config.toml
n_layer = 9
d_model = 256
n_experts = 64
experts_per_token = 4
d_expert = 160
d_shared_expert = 0
activation = "swiglu"
moe_layers = [0, 1, 2, 3, 4, 5, 6, 7, 8]
router_score = "softmax"
normalize_top_k = false
routed_scale = 4.0
balance_loss = 0.0195
balance_bias = false
init_std_router = 0.00992
lr_router = 0.00315
n_head = 8
n_kv_head = 1
head_dim = 64
vocab_size = 10117
norm = "rmsnorm"
norm_place = "pre"
norm_eps = 1e-05
positions = "rope"
rope_base = 10000.0
rope_fraction = 1.0
qk_norm = true
attn_scale = 0.125
tie_embeddings = false
parallel_block = false
init = "uniform"
init_std_qkv = 0.0312
init_std_o = 0.0
init_std_up = 0.0312
init_std_down = 0.0
optimizer = "soap_variant"
lr = 0.00507
beta1 = 0.95
beta2 = 0.99
weight_decay = 0.069
lr_head = 0.00946
grad_clip = 2.0
warmup_steps = 118
schedule = "wsd"
decay_fraction = 0.573
decay_shape = "pow"
final_lr_fraction = 0.0
batch_tokens = 262144
seq_len = 1024
doc_mask = false
train_tokens = 883100000
steps = 3369
dataset = "wikipedia_en"
Below are experts of layer 2 (counted from 0) of a mixture-of-experts language model. Rows are named router (the router's row for the expert), gate (a neuron's input weights, with its number), up (a neuron's input weights, with its number), down (a neuron's output weights, with its number) and show model dimensions 64-127. Each number is 128 + 32 x the weight over its row's rms, rounded and kept within 0 to 255. Numbers have three digits each.
Before each expert's rows: a language model's description of what the expert responds to. This comes from a sample of Wikipedia text that the model never trained on.

# expert 46
Place and institution names in proper-noun phrases, such as United States, New York, Ball State University, England, plus years and some name pieces.
router:134120111093141166128117057150184161156151133109089134138119133151104095106099094180181105167142077138118146087135190112128204129098117120133118098122082128134161119168095139128183135128090159
gate0:105093106086133136169178091114159116085139094136082117166171192140134167175075121086163148149141128089125148188164159115100128149136114050143118094125166160139134175094121139146171106122144141
up0:085125112121094200120180146099173080186162206148120065157144095107115168118082102154145136115130166132138092152090078147133099148133145097085106095077102145125130161157177124095117162113146159
down0:176105136154201032103167119138143071165081163125118153104093144171173146097050144101136088106167107185112158088098137124112083165142111155127135085091121119175118152135145175108073131148061128
gate1:159150105207121108162143124036129130109082114113149058127193095111093142164065097171123099158142055133101133103119135173088066130082139161119126143168107154120147138124105100062145130180184210
up1:103090118144042162080111105120171186138104137114100068161120167049112123191194163166172108132069103133105127151101192116163120165150134157112172079063095161106162166144097127192133044123064137
down1:134132167105200122093117153171073166156115162096104133109151141179143140110216142124136114160105150085128120126060119197121113208120100191135111149174143076105118154096156118158150053095124141
gate2:129111143115135146168108113139183151150163051119096114147087107145169142097136101140136150135114088156148140091166162132117137184078108089100128104154105107163075090192173150078036200103094076
up2:121142115101146159143125065161132193133140143133098151163102151121150144146116199114138123174104119148153180106118117151095112163054144091041158094134148134149078127160132153114079147141114151
down2:061148165071091113142098172090146142157136132093092119143144131162148086145062141144130116177158137112128099132144116082091118169118150077091101103115103122107171097118085162142153194075114192
gate3:092145087156179191128134149105133141114138142143117110130084115103146109136135112118136126162176132157119084144155170087204097116091133106134166101130160147117196136152121135162117117148188118
up3:147122228110082094155146175107166155157121111118130122114152149116142142180171119122143090078127141126159182079140167150060121116165082087207115175113126090169112146077102096152162129133114102
down3:102114126158114165180069132083122104080077128161117162102129098131178174124132158107131131225122144131143156105119140166088097146174106127124085132071129139133087100109173096122171094152118099
gate4:116098117086118147139077129126137142127144124105084152085175099163129097093062176125130197136099142171155122115112131118159089160150146161111110168138118149114116211106128119175129096144102123
up4:122142175152159137088210077120125110097102118151148087178080127106139115109164108136196054123155187126081143128107103115135073162121083113150197095126103055147138098211090137073076109156162130
down4:118104141134098165103057155204135161149139175163098136121170138086120064141079127118095129165147159149100151119082126117092188104136174080163133196169116156097145145206098165182171149108116179
gate5:172159134102124120155111117118181125112145069120178164096139135122127095076078153184154168207091156128129100112094156156109099141164096099138121117093125084161048165107141176102158118098139194
up5:098145082095152084154127089121113135080140085131138149097076103138168131069105177204166149190087131120128091106126154160121065154136082095126141107081117101149090166124164162074121099088186146
down5:122127119103160177133158060167080130112121095093162118186181132146118107151124170154124118163138079030104184167065114095126093107101140136097196149164159101188183074073146104180167130108108090
gate6:135170104186119123148125120117117126064117064068123150057138131168110131124138090125124161134123097125069066095080085115148137146131077107121156133099117166122153075090143122114110090165172137
up6:100147135087161132109109171127120158094152070123093117133164103126088101161094117121100171122092100119115066095088100068099124117106125091109145109104094149104121090083168118137193155081118175
down6:166144104094153069120120173150080096105093111097143113165170098100108081141122164165108160189130116084148128107128095088125127129099159137124141208153147153198159166136134095130100137105083120
gate7:098134149119113179070127101102161109121126090122059138168103150148128149110154091101131091094176133139153129144164171092158138149132102172137139095119151145169101100117147053137138102121131099
up7:096179133169118203067094108093147166169146072123056162189119108177152134137143076149101118143159133184151145138132158113137183133124111147122104111083132146199149067138129095107147135080124078
down7:106078189109087141165126118143082163143154127141120110154134118097060096072088133119106133187111178122151178099159108197124159130135093132120108133117138076143149132126142165150146145104114151
gate8:157093147133139097101099087139175149107076130116120138083164099146161068085142147139107072156045156118132079065131160081083138112112109189076129150089086122146117106137098152201101086102145147
up8:180110166123146073112120064164165123130071099118151156111121143127159064093162157130100099138053183113163048057117149141099140109141100152110114162122059134130102131149161148135151085104135121
down8:127156058139067144191173103153151185134116101104140126140106107074122148092171087184089123063148124114165148134112124184143177165162192108125108179108164131150083103139156127117119102051094133
gate9:124133106112125095127162135133113108075139089186107145105049098095134143123152146164146108075095107124152117117107055075110140132124122052175088119135198167119172120130134116121091163096093152
up9:117108083091113097106152135109111103131156079148064143111119182117127151117095135085156101115086164124191165091188087132134123122119097094167118127092117119118138117191123127096099148174100099
down9:177105057094139084118110130107137122142143099123044099117130039132184204121135184144148168092154106162050128055107128141157108113123139103126130114206147112149141148099171118140147113106147117

# expert 51
Whole-word tokens starting names, places and numbers in tables and prose, such as Washington, Florida, Montreal, 14, #1.
router:071126141103192132074187065122118184148133092111129103117153095149093134165157092203127084126143221122145123104161115118145182075136156135156137072067142140162150174118121126164148134117117155
gate0:113085111110123115100073173136123081093093133111084153190156111115153048146146132104146138147137148113141170136122119109161169116161170114122101142224139087144166251147149110111160105180105048
up0:086142103090124074136126139180143129121140130095149101106157160143136111103153083142139096102131084115134148097152116104063093117056093118167128138117121172085122113133093096201144129089201106
down0:058158128131042078086090108153122138138130101088138082167097169179104126166160106086145180156170131147111201096165083126169141184108129143179157164119109128124112102120130136093104098125159128
gate1:145121123118112192114167149095125095154094111166121129116099142155099077140116136158103089171073109125090138182120164131162137082130155184148107212110114119089130155183031143121168114160090140
up1:151129144083156130145120150100116145180136174126128069069119150168161137111113100130152117157123139132129116086108139151035151118082114085097141166103129194132153083013097164067154106160107087
down1:101108124165153097129105110114087104132122118099049071139121120166042133121111144124108147122128077093123053144122103108079124118177156149124183119099160148141110127172123082086230089135114118
gate2:139101095143176122160135140134146123169178068092178109150103131151124157111139147179147187142079161135102109095106110202183157106086138158094150087144090118146129137154129133103139141126086099
up2:102123166114130127121072130103091064065126188154133186152168130120141110151091144139118075154124142074155178146158109111140164210110098101108110163124162147109132146156070118090112142134134048
down2:153171161156191106159130123125107058138112094093160077194110128080141148149118093164111150125165107129107151125136193099150112138161106129097149082167115083115121101120141146111079154119083142
gate3:153129133196174126149125186169126103121135181062056162164153073124158156081096133159136194152169070116125030158106119082106156145184107145119125137086115102123137136154096140084136062089133094
up3:183180101117100146148147134145152180122148117127121187108135154174127127127143155129107118061057107125132112112190112138089092103105098156125137103105106169055202104123091170160139154087081079
down3:136147155166043145139101156109150109089139149082096092186130131199161174082146114148097115077129123126158097179135109125117113053126095082096134175139161131094102161166072116169145184191088101
gate4:080086158164180093136128114131099119115085080148158103115202159154138077151201079091149128108093086172123106108132138125092187114160094121145166069129158127153120142166130079081146118142142120
up4:166069155205176139160127141096121105141137157131138143105164171176107127130192136115091131183200150152086086139081134176114148122190141102162148109141159150108158140109111154087083127138126118
down4:146105118094124172122160155058127130176124143149061169130097138229173164107096143111138142159090118114162136037127175083113129134125122188137083213133152126112132127171117135172143133186181130
gate5:141124145125117205117122124113141122170119124125124129117162143104106100035111122166134131112107088084151087130151119088127160110139112120149109200127146187161132118161106139140128130157148178
up5:139112118112156101076133150171065143128171129146113096143148116147123137206128133131105126133146185130161101099112123091129098156165135099114094130111139130094082117113122160141154132098171099
down5:082104104157117116080138106133121156077196156137157138116169087093143130139091105107083125107178105117158123172131088124101134078103158207142159113149142038185098111064085102105153088121123139
gate6:041092096114148130064105137162135067146127126174061097129116121080106174124198135141069051138186136170200149140120164119083172158076170103138115116118089093085173146144133112127119133107119108
up6:135154146101139099117184158079087023148144122117082157149168095109141141109195106107082143105182080152151184209040104094119110173058187101094127148111083162106139137097113126165092135164124141
down6:109110157135054168102111092152140135046087120119141118141103156120088096123051116111152094077086106152126155070161144094070108048159149168093131183112182118072093104097139153123093127117172081
gate7:147167106178113162128218101093103127084123087104097129181131132123193052143078188131175165129151127152146106188156093128163136135079094170136172090153075163174115075149143085061133154130166126
up7:129121095098164140166117143141138146105127192215142149146087107143117196147127142101128133128107115155082139115172074135124099127084159161211065127085068118048124154099131185150159098147121124
down7:097151138071122105138113157083158141124120138076130156128074098120140128120177104151155180142138111163093106092159131113093170124112128143120039121135125160088172135071151093138127137159173158
gate8:113121108118162144166156107178125080178170100162158139138139089101130128159140092152133082126159100152140131048178188086150153090155167142141131162211066109167045103157164122100107071155200120
up8:131156101092159131148209152200141112169170108127152131079146116160082153146132134091141099164164105143128167065109137114124154105107112058125138178212093082096083133166172120137099071155169117
down8:174145086194087136156093183115146133161071158069127128118139103129141137144124189113138139095101151116084130104131170151108139096137140150116140148076134135075129077145095125095098120200171079
gate9:173155130109160120163149124145115165106165076119119101113166104150122133128172097091091164160144109158145171126062190133107114054115095185105118104141131147190135126136133074109143157043170088
up9:131176141181198112136116101107082165167212099120141112086148106167168118119105143128135138182103096073087216137118108078132133050092138162147134094112122139176152094107103098134130151106150170
down9:223103144109101141135119057125118171123175124134149098104194149187123132103122109148156158083107168130161103101106118109160114138085195143083066119086130089129076137106090118089123067112149118

# expert 3
Tokens in tables, infobox labels and prose with no clear common feature, such as School, EP, town, 30.
router:083116137107209144079172088080120182142138094148121125147141112104095176188174101157138105118145214138158139091142090118133199109139146104176143087081166154147133123107142148159152134132115151
gate0:099134084151109142056089145078144182160144146145169177162113139078086131135153190166130143149198127180131076116145100135150127133102102143120089109164096108115134116126160098142132173103125146
up0:149111171105128097174148095160128076100146137109112136100148123192115121158119101082132143093091125050116164145095193126102161099137136113101164153100128110131165143132110133138133132082139103
down0:140151149116135148096117101142122119083152101179123104116140058111150126161105086101165087125086121119159117089145169145134147145176126161153157045085206110090134072110125143167117076118056099
gate1:144094082127100144111145210115120161148118129135166110120122158128146119182161133176166051139105117137047031119108157122109057150139100097098120130167151121132105134132154125124124188198157140
up1:124113187128087136139146175126189107144135121130123114177118121123085169061094172165119184088149103122171147192135157164097146146083140141200120093144116092116113123132111161079101079135130149
down1:146156128132125132125124164109166159126152151105131071173136102105157181129117155190159126163093160144120150133167054074112117084070145086130088120110160151084097058100121181158063150100182159
gate2:142161157199096127132160140113092093183120192141124099106155107127176143082178124128089139100155109134151191089100162061130113050170122122173138175110083126107163145085136093113149087104117117
up2:068131125104109120113114134164156071123151126126213137062107148156131151101102152045149138141110122110167126125185091116107064159124124122106112118174180077162079083177175155127143049116107104
down2:116126144084150118143136109089125167115108165163131183155152143126057125108082105146092167151160114113155082127046084205148127085136061129134136151112094140139140113166045145184112186119123133
gate3:155105137056132099169126128093112096127146155190155057138124106144157124198145138080134130156152148148150106112066164113092110116135108087102147097150193108103101179150108146126202152120081172
up3:140127136149103150143128121105135122164185152091097200074080163074152150118139125168085105124119180156109141139160195122111089083140134135144113121162058125173144081140096150105077081081108127
down3:083128157072148111123185124111098101133101104170133137125122154111121122136086155132108175159149116207141142149125184175183146128077100156143146136129080161139142100135154158157142127167100092
gate4:097144109117153151108129151151140117114148205110195158163087133152129095110118122088140170102109150111132058193102063120124138115145108090170129091064118140115132115172145185145081136137138162
up4:179113174138109126083122082102172104136183082180056068128133118157103136061108137167092162120109064130203166077156160078164126140126171170149141167188146135142170159119118109131127130106119126
down4:027153110102101195090147124208120137172219078138112113122147154075093148178198140120142121114135144152112147125156123108166063147149169131122072138109133120117189072176158115100126105141099096
gate5:123030094156189127135139163132109121160169128124160097117129160136115102127080177102130124131109136117112129073166158133197107110185102131111060106070134184147134181069099164110145122131145071
up5:165109165135155032135122203118102188122143154158152109133161130104136064164093190155165094087126110122083123129103111129164085127089069126107142119096122123128097182062112126140128123108136136
down5:137087111144142056134151223143124173147127122166107151114151084158112158158083142101181121104113158147155169126163142149158154107130095151139144084137170193157082106143137100176130157084101119
gate6:141134142152099174113124137128077079118107132123091058110160121126073184121148141115145078145118101212158180138112101129128112122110083138139117100133035153174120137099103165150153116159176130
up6:124110185128191123125111107109097171151114103141105119107223157167117159215091123136119129120165122077162126092126130139165143141159141150140155111117140172101134079117110128171092194143121134
down6:122077132131138077140098136099068121124196107172171113063165139178093130153127097118166148171213140148074142151142164143147129119128163135182111146110085097122131122092090081158103127181132146
gate7:113082116124178164124173185116171101164089202075122136117122115097162126122125100111089162136159086116112147119107109127094181100112172175156115082067200080067126065164161143081131131187166154
up7:135070122139147156165158141076198134117155159138114134134130130085144152130117148132105219116089131121132140166131175093145136107137070114141122136184122104123138143110178120084114057136189130
down7:131184160150164142105069136157151066162124192128140134110082157121100100131081106137135157159149134123134108090092103090137157095129141155140154180150184084126187167132135135087120096143083152
gate8:146082158157098122125162162096190211142196141119091070143088152128162139099114224136122120134143142140109160099135065111177138159115116094147060126149146111107125021147152114069142143122141162
up8:145135106126127087138147145124105122090129082116176123116144096072101137129164105086092138077106177134171164135106162127193202157179138127191177138109076160079133075147104167141014161113138123
down8:137107149136099153165139111089115058126142157146170119104131116123196132151122116143104163140126160118154138146125141128093093126109146090092154087164145164140125115164135157095130170108062126
gate9:173079148135106130126096119109122103169135120183147127204071151119172195134193141084112127081139105087160100122115094106055142186163137164109096109157126119108114103138153159144126138166143138
up9:103139096138121166222093115211094174093110118112118102098103120146125109129131191117117073069115126194109086110140064163139098093110121088086145166134146108118075184120090120121083145101117116
down9:112146177195096107082124086118101178170140081168046103144123118124148128176051151141140122187098131156083130135157162128219149147112131084130147087188165107138069131161123122146155147114127133

# expert 52
First pieces of capitalized words and names starting table cells or list items, such as Had-ley, Ug-anda, Set-ophaga, Mc-Neill, Arm-strong.
router:082113121113196141093159106108137181163081062142139095115119140115112160217182094172119107126122198149172116095127131110112168096115133140158134084096136146183141125113114163161140144150134165
gate0:146107170151154127127197125062099095092114137159105138198161143111120137134072131141135155095085125163135123099127172143127081194133160094104181143113135124133150141112104109179166125197115110
up0:144140116123132159161159095135152217115082110117160148167114188132073119170070109118172117161140134160132147148168164137137101136085165085113152189031129134170136159074104193088165061090135144
down0:163110172149109191087094126109154139100127128117056169121114106142183156062195162119136159115076115087106132138124136132180091092159115210112171170175130144114050048108094120145165155188104149
gate1:091138139172097109119087122139232088189096125150124152125169137165112084158168075133109152168113077149129167160149135098096092082129132054153153139132120104122151096106120110112150148129131146
up1:172066197106169145150131069107146157152111154155085144074154122092158148113163171096107136168135198141115099113106132127125144140126087144120137121117170097174126117055110118146134154094080133
down1:155119184104154068139144131100144115090046141070141137143142124163102143126143136175193163071147189124168125152114126115128113112121077124105107144107084152177126165210109169193113105165139033
gate2:142080131154136111120090133114108184138155143067091152135195115127163172129147104129118163140132151086089091190093152068112114138095124126101147106119114119121100113111147133136135166115159136
up2:124128109106069161160153201102112219107140129166136156118137108121104115116136100066118148134066140117160182144113082116120103155105101087109162228139177094130116096124138110159096122096101168
down2:110085149116110178107132129118126099082097159075078126146159137110123161129104096158176114126114157089127060110126161180136168113156133136105110138147105109144195129185113163120137170107168142
gate3:101138139144126157093155157104145121144139179143163153111197123093134114178158129149143092122091129133133103147090101105192094183065073124101155114086119049106085144160134174142141169157106113
up3:147108113078156076125095155229132147114102083083097114119120106158121131069080144111109148149176141135174173086171179144095160162173145148146090141193153213144190097112074118112111092141145090
down3:120108165167118099183167179137112144103095114132125115130071112153084098068112082107083133126126179136170085117085187165084120112175149140135107096154141185058154142157104123093097098163129161
gate4:130127131112093139108131136201124093175190082133131066135143118112033091151164142177096106167143079155085159152100183130125123087121102095079098112119138171167119146117086099144124078159145159
up4:108176125097086074131136123157155060119088180114086108122149123073130132195122080140185080175104122121113150093099159155138113113103090186106132130136128084160091043156103160094109090144100152
down4:141172130150095142130149142128144133014121134068109127099119127122146087147127110137155075125142092100112124186164108099119194178130104153140144089058144140153093187084151093109126166131094096
gate5:146212156132187138078146075112132121135168091066112196225169151133077142126169101100117084142181122145127128104124138093186159138065136163160112074109123148058127157145124098181111119102153097
up5:236140119161124130139105104177087152142095121138128073103155130163150172142130118202118136089128089138111097115190106162138131084121085113078157165122127105147139134147165097153099080126167063
down5:144113156099163120118125103114102106078127045109074158165102170098141105107129133093147066112167154157120110156090105071128066128184099115121149105166118110140111194143096122141148166069129091
gate6:074086050112209073093168073092143148105118110133086106148119132167116124140155115114090146158083148084093116174181105112098142117121115139085154131070090133091112179130152147105099098129194098
up6:142120093123194107103154076174104209059136133122085114123163135106129116131149121165109137079144129163054157135152146155105158149134114185118110114123060110125112106160101107135178128101124157
down6:089149078185099135100144104127176147139114093119108127095128175132097132157141138153131121126088096113130164103139119034113144151135156133097097160112121118168178148076115129163105135103180114
gate7:177173106135138144124104160150041139142044103142148096160145099138115117097154111163120112150125106101135114106111111109105068165140118135096159149203164108119059098151152162161126165160158098
up7:148170105103093142103099157159052134134154106141127072179109140160119128131138135154111100133127104072169081176103109117142105154117104151125122150157109092123101124193156167115121183174165129
down7:155199155144164143154131107155103138123147120098099166101116097115117158114135148179139134152162090084157145113150101105157193142144155131107121209119160087173139136117138135136106104130093133
gate8:106108154099134088152111103087121094145091122155107099068124111136113135111129127094173112127065141172130112127150095147100142137150051179117141170084116065122113164104118183175147145110164109
up8:114162115132103164081163113184132142147151100110136154176147125131171164127109139147116138182195151072100142168109143084152121173062145117141135098142155184140140070148124081119107148129091163
down8:144135166132102141055096064131129153182111096123166144126172106137163110163101128149151117103145136172139120150085155087108172120114098182165113080144118142128094105111119171098134106131170129
gate9:136084084111106130161137092122117137138122155194128119154152144117200145141149108158167123109130127148162140101113114104094108124133119110095125063086118124089086061179116193110090079154134080
up9:123092079103129133159123136089144122134093141170091091132147119109209162170158102115166123129113154114172145100156122112144097064124133133122125085074111118081086113169088194135123132130113097
down9:089138184103147133115098139114087109120176126054119087119135077150150123128140148140117112128148109047109129109155153163113173125144134111058103094133142101129113162088108118079079128109144054

# expert 49
Four-digit years, especially 2000s–2010s, and the final digits of split 1800s and 1900s years in dates, e.g. 2014, 18-97.
router:056091158121128108097173146148103176161113169161150108099159195146102167096176133147137086155158196124147138141087111106152182133114135178115133122170132175154129116121144116179159137118093096
gate0:168200132122188119126160158145114135102130118121148130128129135149098108085131112101140194107117157165189128167117117096170171166063131158114218134121133106195177113086107179153137142137117114
up0:164228119148205095094155169174109123092132137142172126166120141132129112077107153132118201108134154144146128154104141077195162190092139153119186129103125078172172068117094155163101130137134112
down0:166163094174152153155159112106136101162121176101102145151169133144183122071145120146172138143101097101023076156120162120139113099154130120111070124092145113090187113087121102159088035115124150
gate1:133112080190172123122155072158098155181126132134143109155149145169116140144092174088160075102143076160196161097145104122085136130106092116088206088095168166150130125126126120102153162083142119
up1:162082106124153133120121145149091198235116094127131123155123109133121143111145149086117098137171099150173163148092111147141116099133097125123195136111211160132136150138130095134069168110065092
down1:150098168129131186136171158155077097161110124116160132102107106131151155143139128114166090104106156129107132132118162116108144117131170139144176174124096147172116117120122207144165069145132117
gate2:099159133153217122176153092115127187191106041120116119106138120107110092157112195184142135114117107160074120126137138202100093083113137107100121133150151128115123101106123129127089123092151109
up2:125089116103092068088105180160123172144150100078128179136174126150145159100109019106097086125158169104157103108146114083134154117122150121116139074124110160083122185169129130082179132099138188
down2:185114135132141137055174122085081130138165059107113165086157134111125092189128106153147126105152118092164081086158138102165161073123112057132114132137143110101133158094156155127161148111098149
gate3:138098179137149113058145187130079150147098186069142106113080131119154085134057167129071149157105122125205104107153122061083149163102152134158084144118123116103194169140166112131113044160136188
up3:148064177186143104086086160156095118124124166075139140135109105143124094135071201162111094148100130138190055131151116084073147141118144124150146110134108115112139147124192073157171054144155173
down3:127174153099146171171084108106178174117126107118137158121158169117115106149150152102132099118128120054085191120156191186192147142070147123128128136177106055123126041115148141142122148140173128
gate4:075138126068149152134111143099128099147167124128136156172119171166154124125112165151113151102066092101119160169107118164127103133124142147102115147087143136152126126060116110123151165132127112
up4:155131095123154108106125110103130127101139143128091112150136104063109085139121091077120075179152175127182122101134135149058115095112078134089135068164071139170146111115128163101102162161081121
down4:087178154118155135116080163178131121098162136098158150091130096133095142170108157164103155166085131143158207116115143158146126170208192151136140075127167133158136098137168131099141095127082098
gate5:157136173153155070082172153156131102161078140162158026086132100143106185141125092109116121113131141123100153056108124117121104140152108136140111185177127127115100156140130134090147112148134074
up5:088065131133129150135175083101125133170166122125119172197110091101113101111129125096165113164140135145114120141166134156177155192129088142182121105092117156133137105179116100163087120164157132
down5:148097112146134107144119167103137115183112077104163126061167135143081127131081090061121108136134160120154118129121079162101123056160116089088158132110150099097085093041067067128051126075175181
gate6:147120132164108118109128129161131098159131150133106113185132167126174101124160074138118095225111182137122126137123150115130092126115139089110104077127101180129183169148085145102157177172106128
up6:135126101189088123130097123165131070163134137126147145192115155127151114148177099122131099206116151145105118164118138106144108132146140096097096067165144160116167129140097125117138182187123125
down6:140141134063136134080084095138171168164103101154158125084141101109101108103103125180175151068160135078143083115131132141154183055197120136157135114125162114091083122174136169155093051160152106
gate7:124160145103136144154155155094084145134143136046155133159052085105187090062128142132100110167168087082091164095122125146173109160117090140134116145119177103098117135105142117137175106117141089
up7:147128130144092149106075135191083172106126149143122179172121083132166192128071073130094155119122140137125129065144124095123118119143114182116093130130129098112183098113129129094145092145135023
down7:132124141142137109128137128134109183154114142134160132191088080109201081124046082131134084098144125140092139125172099161128137147114139124114196126086191124133158094077127143102117166139196140
gate8:160125105100187073121097122115147156156110069087090104105073102087107075082162063070172117123084130115127185103113112116101152187014109167123163115103128178152094107128125155098140132121145122
up8:078074127115156182141185092126110158144139152137085135127142104096102193112122088198122163218140072152134151133193158137124119103135140151154098094159166136091115111145152044109116140131133127
down8:087113053111114180158139075126138123122152092174120109105169215135139096197095182193095109165142121112176116150075132181119108142094094123120088137143116156185179118055135152158119160082160102
gate9:175153116103102152148078124193094126101137126065161114146099144153155071128169211121088117137096096131131159136146129125112097104132107103128124109053162173143088101139128096164121152164089102
up9:071070172121129103152123123127127119140104087176059092082108133111150152173086118131131145138128127172142118115114085134160181123136130165199150192101131110098152145091095138118120125159181141
down9:147146167125087098131135146181082122141127062083100137163131100128120130133139211169175140082137154111135121182173169119105106166155093113146099182106095117083068122164070156113133104108155114

# expert 29
Periods and commas ending sentences or clauses, e.g. after "grew up in California.", plus decimal points in vote tables and quoted ".".
router:161176147120116121149118148151149105165161126123111100142126139180120139128165131156110153084143178131157156157121114124145103079155119140170106144098162122132154108151138139123177176108114119
gate0:156158159165107141117110127157100096167124153142136128074116140144163101101095063106143131122153127106128138104081142105112105105091099090092192099145211079151150140072171168120133199157199100
up0:128136074137180141082167098104092138101186130155098084087169162150097124110109197146119121126112124132094107096179100129184176067147104157100174106103076135091119123147137103120103121128102158
down0:167152035159109121097111165162050121101155173076128105226121123101129158111089176122100126135109120214113093150161144166140109117159146179135113148139052130087107062125151107160140130115107080
gate1:070145143100144173193147098119117129074189126118117156106125134153146108075161197143107200135092118135124060126165126110059139169072150143173118183099102105129059138156077202189160130037131144
up1:211108091144207127104166124161182128154181126096130151136135101154144169116099149178153076118127095116138153143126148109168164018127143043080134149154101149127123169126126087126138190200080116
down1:135118110150170133189090098153099115099145141121068164108130145144174117148120075118149083197080114200082142133107052145111138104186144090102094162158128106107139179162121167103137197189110119
gate2:119154095118157123164130122085168129183136120204148186157136118101045155106124127139141146124122194112132122133210108123119168167102087137074122140138099089083150114124133116140120156118164119
up2:116103108128148145123173082088121108077109119135141167140096145087097112160115113151125159151126114149163129083161128192089164170156144129104076067149132117083123100110156163161154116110161130
down2:150127094115167128120147117081192099157102110200090136179150168142085148140162135137131074127160162148144101140113168110083189172091140128139114172190097161095139163055091116140173157144161118
gate3:107114174144148100151052178109139084142104160121109100078110134120096121138115138143182178132107113146165128114122104112077121098123164114149161106100122124091142128107167064189159089123079099
up3:129167126081110151082168096143141191155135116145117176160151160139144129105154142139101067121134130101058151106158167120146143135152078152085049149152144120146150135110118181059146162100152163
down3:066124108150195069108170100118126112177138079083130112107147105148090168140096178116198123145093130171164103155164106157099143133114166146077153151113145169114150079119145071186127099175081080
gate4:081157144137157162118171092158085134130078140101176145119089131097129142081135105111109137148137213146161143160111172149147091175106121175110131116113149163116122085093153154137074113110167158
up4:148089104125138126157134134084118165178075164151173055110111127072114105136139136113096136072172078104188229174134159153158187125125133105124134126142098132158131163134107169101108077121145132
down4:178115105121102131113126115082138157156120135145163140121134175084137150185146065124112159085180076066146145126160116097111153164100120101136131101094124140141045196116104152093089160111150196
gate5:093144137111080094079185119107178139109168124115138166148098103148114131091188134122195109059101133131138102154178088101149131140087127103097078079102166093123110140130163158194172132138112110
up5:108069169164163118157105139104093210164127138096145036188114124136107120104102153165144170137139166140134154133160132126128117123138065129137156185102104144052120135182025111128119076145139160
down5:096149095138098146144171117119112201127117147114146154141031073128128109126128160135119078097131098192143124185102175048149137076077104113077187125119176082151111154136171133111210102090121162
gate6:169168100138162133171137161124105170117127185145126069100175152082115170123173106134154091129139155153202151117127138128130106145155169080079169078127143186134119032094143115073110130120091183
up6:187110131134132174203105179140124166161117162095095090066141144100207137091145124149121131110139146138137153124159136145074056134150138087163169086147157160123118074126145116151120060055129154
down6:165165126122152061163092108154128044091129110094083120133098160118084162120122112183157169145106135114111120094130085140127159094109175155162161180134138160114150205112110160149150135170122101
gate7:133145064115139143144089187157163123188078164097182164182151144141142159108110109132141167087187089126157157133156180119130113140072170139098172165097139126148072105087122184113127087159148129
up7:170111126106148075124112180094153121118100114189136134129137146086145141125126153135083171104065126150168123132116190191075085140114140116147118151136194136095122116159124073153145060126195113
down7:167139095131173153107150181157112176198117134125183112110111098087124127144064194103149116095042089117152127133128171138050151132076059188156081135111159097129138164167117133149112114127144081
gate8:078144114149125083113102183112080147148155163169129060129157115144129114159105138137093047147185124120157127189132072149071181132064046127084098140116165152135111163148136151115189096141093161
up8:155159103168203124130125050096131070183115092095092134174141143110107114173136136151146071142102072122187095133102108112150144191145150092106101162135131116097185112173117127063115157104121159
down8:110089153161130154089183115129134125076122114141144043113106114118151087104098153174157129141129059069135106043202132157198131114087156121102083129141199127152164111169182155124114168076153078
gate9:162157172124114124127147171134139117168138068135146109102095163167177165167112094100168138154154147110137145143107157210114093146144114136150116119178147138143044168114173119130171115140112119
up9:101136087120122158115138060132133114069116190122167174138160092100138093104117139147174160108116158157167129126150101083157112109102140165154132106148073107109171091105135092111153128148149128
down9:139114116152176111146104135097157066089118218160135097107092091137133094082081086122067170156164134160141094121097170153135144108129144154103171076153104195132143149127110116136135078171156076